From a checkpoint of a small mixture-of-experts model trained on Wikipedia.
Training: a variant of Muon for the experts, 1044M tokens, 7966 steps.
Below are experts of layer 6 (counted from 0) of a mixture-of-experts language model. Rows are named gate (a neuron's input weights, with its number), up (a neuron's input weights, with its number) and show model dimensions 392-447. Each number is 500 + 50 x the weight over its row's rms, rounded and kept within 0 to 999. Numbers have three digits each.
Before each expert's rows: a language model's description of what the expert responds to. This comes from a sample of Wikipedia text that the model never trained on.

# expert 2
Description: Table cell separators
gate0:489583482534523479456551453532507498455507494528599531543533540531502484476455468444505488480507493530496446449580511466439536486523552543509486484557547585485501538482
up0:409556450460501542562450464561605539516554604438518522512482412542578446487431458568418481454551562492427528557543537608442476337478532459487511525470553482492480540518

# expert 7
Description: List hyphens and pipes
gate0:516483628582531488498403573441522531548556453486521534524470473551455497481567433463484414453522597468505513444521499504510513501530485418550593523503426475467414499459
up0:515512611588588516453532443456435441510506569522499561514514541421511510498492554455503475444504460487555550510446507432445416535473512492523512508474547422484506483497

# expert 1
Description: Codes and acronym pieces
gate0:409544480462575577497501549464554484502462602472477518531511490451457506427529526432457434452579479459597477551491435424483495650525536480559535476537472477484502571574
up0:432439478466622427566542470410515488557505524484479478459476520479504415498516389557545551463438479506434537550511474513450450488677512565588596550571501494413457404402

# expert 30
Description: Line breaks in lists
gate0:575455550492459549494443533508432542484509473575440441502470515546490525474482467391443517541461561429549483501490487411446521523491528517444588495560480523492516492485
up0:450518651450488393519508448492405458482467519502546522568571566538452390494466471434555500505534381490388417535352524403488512500474593474547404516523493439499481428614

# expert 9
Description: Headings and word fragments
gate0:486491569551407460437499519543481519463474429378382362581473532544437530469427492474428478427504548494606594497537544458505591573487462513557439521470502481494522483622
up0:577494562510563515531434480458512441472500339526530463411485468450385456463426519461469526504624361564489475512383525453525439544495524438540529512584510520522412548556

# expert 4
Description: Name-initial pieces, non-English
gate0:468456453536507507547532590576533500486626518489496577567544545465456524489466493519501493511575516513442583412452537502439506494492554493485533469430492558499557515490
up0:647499575539572525499406523553476500450472551537489554518496438425478619463529514533552503549467546509456562476419478478497522542493580468521593452477411498448524567550

# expert 19
Description: Personal names and pronouns
gate0:433475496463515521504451429511506567480609475520436533530512501492475551525493493501458455487454468467464460449470488425459506559565462517509516489570526529494576535438
up0:517541388455484521438412421528506544418504486443608414484468502488474427458532520517453556559493527483474478485462530422504470535540518465543489570542573520449449473458

# expert 24
Description: Surname pieces
gate0:591424499546554472448553412467569431431550457477528541511474458532444495471501426524497498468483488533518435464574517536507499473560542518409432522464508580516583525391
up0:478541426522459393449499545497527529480420484524484504392598569548569406511523484535543488479621582456491461454422484428473513457479481465575474528571493471484418591527

# expert 21
Description: Starts of proper names
gate0:470599538508570511536469511508593450468571460525482463439442454541527546479555512485511399500504410464546451447506470491473497564564441490481443498497432474498479432497
up0:508404443516446620487625459585552546545397470369491493560417591455404517476593526550548501617541595486539470534435497492523469522445432588480481479448577472497608439470

# expert 20
Description: Line breaks, opening brackets
gate0:502464448615560479395479575414429572521553502504454468505456465468519531534371487567548380433548535607434462532573519426500453377500535404490449518533477469475461517515
up0:527554467518521509503530461343491562477471500463545477573542454458542505489552546514431415545511472485419461460490473493613558579472513489478500600497506548541485451493

# expert 5
Description: Numbers in tables
gate0:411441558467435446509452461500462544457442548585560487519462579482487499525513463497658502506513492500608619460549629454445513477451492506470500537552475402466560490581
up0:532492457545454597438505545574469566436467598402579619511496512452486537431468447553515526607485539359497582466552568500433434584472487488427520545415544465540459432467

# expert 17
Description: Sentence ends, headings
gate0:515500512588550430540488552537458519466553452532517476491493491475522489404580508564462496478468463458503501517408519565502500526481481466493370480454469545513599435502
up0:540539483498362481497464568528497506506482517482461501509402398443501499508554511482537585448548422473473548449491509538527570590416544503594549523586461458526582629432

# expert 0
Description: Infobox field values
gate0:514474555550541497553549513604523490609493513465553413511557535502492479527512512483495576476604597507553477530478462466534403430465496379527557517470496465411506525468
up0:523509411457479580519514480500460544399584529525473535474483592485492412520538493474428528494425450467506540423492510578503455511449435608510560575479552521520535588513

# expert 12
Description: Proper-name endings
gate0:509450488579539486446581527528565471537471481545500478520597541503429515486486438499467518494504554503505464602491531467549639549482567546547473487410468389539528422558
up0:397518425523508552534493480382508542424448495602548500514523579451500410473527410429641502515560613619391538452436540522526392468471403528503361543500547458551466577521